{"hidden_size": 128, "n_experts": 80, "experts_per_token": 4, "balance_bias": true, "init_std_router": 0.00926, "beta1": 0.95, "train_tokens": 628000000}
Below are experts of layer 12 (counted from 0) of a mixture-of-experts language model. Rows are named router (the router's row for the expert) and show model dimensions 0-127. Each number is 128 + 32 x the weight over its row's rms, rounded and kept within 0 to 255.
After each expert's rows: "gets" lists some tokens that make up at least twice as much of what it gets as of all text. This comes from a sample of Wikipedia text that the model never trained on. Tokens count by the router's weight.

# expert 61
router [148 111 143 111 156  71 204 141 133 198 154  80 111 112 145 159  65 127  95  81 139 115  73 147 101 160 188 150 117 161 100 205 166  84 141 140  90 168 159 106  71 154 151  96  82 106 135 161 102  91 172 149  88  87 142 133  82 121 136 105 140  89 135  71 100 103 143 178  66 144 133  87 116 124  93 156 118 123 161 155  69 123 123  92 138 137 109 118  82 127 128  91 144 141 104 128 117 166 145 132 113 114  61 151 131 119 155 120  76 115 140  72 141 118 106 147 168 149  98 143 142 133 183  91 158 120 192 145]
gets: "A", "E", "S", "C", "R", "I"

# expert 58
router [121  97 139 123 132 138 177 136 179 194 128  73 116 103 132 147 104 180 113  32 152 159 104 176 172 100 142 113 131 111 123 122 103 135 180 170 105 193 160 112 121 131 192 115  49 125  81 140  91 122 139 126 115 143 144  83 101  97 125 117 140  78 128  92 128 125 126 171 113 137 159 113 149 141  70 152 136 192 127 195 134 109  97 154 144 113  77  59 106 129 169 118  99 130 123 104  69  45 138  75 157 108 114 165 120  86 129 133 118  79 114 131  98  80 128 115 145  91 126 145  96 150 156 109  99 171 134 131]
gets: " b", " d", " p", " v", " B", " ch"

# expert 0
router [116 111 151  97 113 117 160 123 160 170 160 114 108 126 127 172  89 196  76  83  86 147  95 166 145 115 166 174 108 148 106 123 172  45 180 118 132 205 168 149 118 103 113 145  87 132 108 152 100 123 126  91 154 147 110 118 108  78 152 146 218 136 171  76 112 116 106 126 112 105  98 153 166 111  61 100  93 136 138 141 115  75  70 101  95 155  87 122 133 156 157 110 195 159 102 114 116  96 170 123  88 134  94 136 138 104 141  93 120  57 124 132 138  89 148 183 100 164 115 138 104 138 162 125 101 165 138  86]
gets: "\n", ".", "B", " He", "M", " B"

# expert 21
router [108 129 189 120 152 144 156 132 173 245 125  92 111 127 135 209 126 193  79 122 135 107  95 157 119 133 140 126 134 123 144 158 142  85 147 177 110 173 128 111  85 117 129 130  68 138  65 146  58  99 109 107  76  99 149  89  86 137 167 149 180 134 146  69 125  78  97 133 104 140 106  93 167 120  82 139 118 139 162 196 101  91 138 117 127 114 122 148 122 143 140 113 186 138 104 134  87 110 131 100  58 146  77 141 123 132 115 128 110  70 143  78 140 106 101 145 140 134 100 126  73 163 144 131 119 132 184 124]
gets: " L", " D", " N", " R", " J", " B"

# expert 7
router [160 110 206 122 163 154 116  93 162 173 116  80  49 135 161 138  73 155  91 136 135 166 102 166 144 165 218 148 120 129 104 189 115 105 156 166 143 160 205 102 156 121  99  93 144 157 142 142 139 141 121  97 141  78 132 114  56  84 140 100 192  90 116 101  75 138 118 147 129 144 122  72 132 182  82 140 148 136 125 119 103  62 125 127 135 132  72  94 104 144 152 118 148 142 147  91 115 141 142  75 131 107  82 135  93  97 109 142 109  97 124 101 131 155 135 127 151 133 103 142  62 176  76 124 134 125 174 120]
gets: " s", " S", " is", " was", "S", " res"

# expert 42
router [148  89  95  82 163 173 193 121 169 130 170  90 143  85 112 166 109 152 111 114  60 145  97 159 150 152 177 186  98 145 101 168 160  73 149 173  98 157 184 131 124 157 140 111  87 118 140 166  96 105 164  99 107  36 176 125 155 167 137  69 175  82 137 103 114 135 106 190 140 129 146  88 145 155  72 141 101 157 161 149 103  73  96 148 117  82 118 106 106 123 110 120 125 194 121 118 147  72 178 111 109 105 131 139 143 111 163  77 109  92 150  72 147 120  97 153 123 113 103 159 110 121 141 116 147 137 138 138]
gets: "y", "an", "on", "a", "ie", "er"

# expert 24
router [118  76 115 112 143 118 127 136 136 152 170  77 102 103  51 135  73 124 128  47 130 163 126 110 178 129 131 161  87 147  87 173 172 110 170 127 120 127 146 162 147 138 177 114 108 104 114 147  63  91  72 135 125 128 189 130 125 141 113 116 165 101 138 111  89 119 108 122  86  95 130  93 151 125  89 171 110 163 116 116  85  68 111 155 105  90  93 103 152 106 101 134 119 165 120 121 109 130 151  92 120  70 107 195 180 113 123 113 131 135 107  91  70 125  22 111  81 113  60 115 109 157 162 111 100 171 139 141]
gets: " w", "w", " W", " Gu", " gu", " sup"

# expert 2
router [136  82 164 142 160 101 123  80 129 157 170 132 110  86 133 163 114 141  93  99 129 165  93 175  98 151 140 126  69 183 106 179 101 126 198 175 101 137 162 137 134 176 131 108  57 188 102 142  99 101  61  86 143  70  96 122  61 103 173  65 221 150 177 125 115 136 112 126 139  85 131  90 145 135 126 161 129 162 121 117 114 113 166 138  88 144  96  99 121 162 135  96  99 167 105 135  82 107 164 101  89 115 151 136 123 129 145 140 101  80 163 100 137 101 152 180 178 134  96  95 116 127 137 123 110 139 172 116]
gets: " was", " is", " be", " were", "ly", " are"

# expert 10
router [170 117 113 123 145 139 200  97 153 169 110 106 129  90 151 160 137 163 144  82 159 174  67 162 139 110 143 176 109 177 141 137 124  96 110 141 121 158 122 165 135 129 151 116  43 177  99 107  69 128 137  83 107  91 150 171  94  77 141 118 182 119 150  84 146  93 132 178  68 112 103 112 161 175 134 133 158 122 142 133  88 137 116 101 114 111 165 116 166  93 111  81 113 134 126 108 100 152 228  70 129 123 102 159 139 111 181  76  83 103 143 101 102  69 121 163 139 147  99 112  68 136 122 149 126 163 173 112]
gets: " (19", "7", "′", "5", "6", "1"

# expert 78
router [142 127 204 135 139 111 138 108 201 158 160 100 117 127 112 185  78 154 122 130 169 140 129 140 132 131 151 159 124 167 105 167 156 111 188 144  67 143 157 118 105 168 156 133 100 133 149 159 141  76 111 129 176 121 141  68  91 153 174 113 163 139 151 110 109  79  73 125  45  83  93 127 150 125 108 110 117 156 166 135  89 108  64 141  98 123  83  85 139 148 157 115 127 160 117 183  93 103 189  91 114  80 130 169 147  60 133  82 126  98 113 103 141 118 137 154 128 117 118 149  93 166 116 153  67 131 187  75]
gets: " a", " the", " an", " is", " first", " American"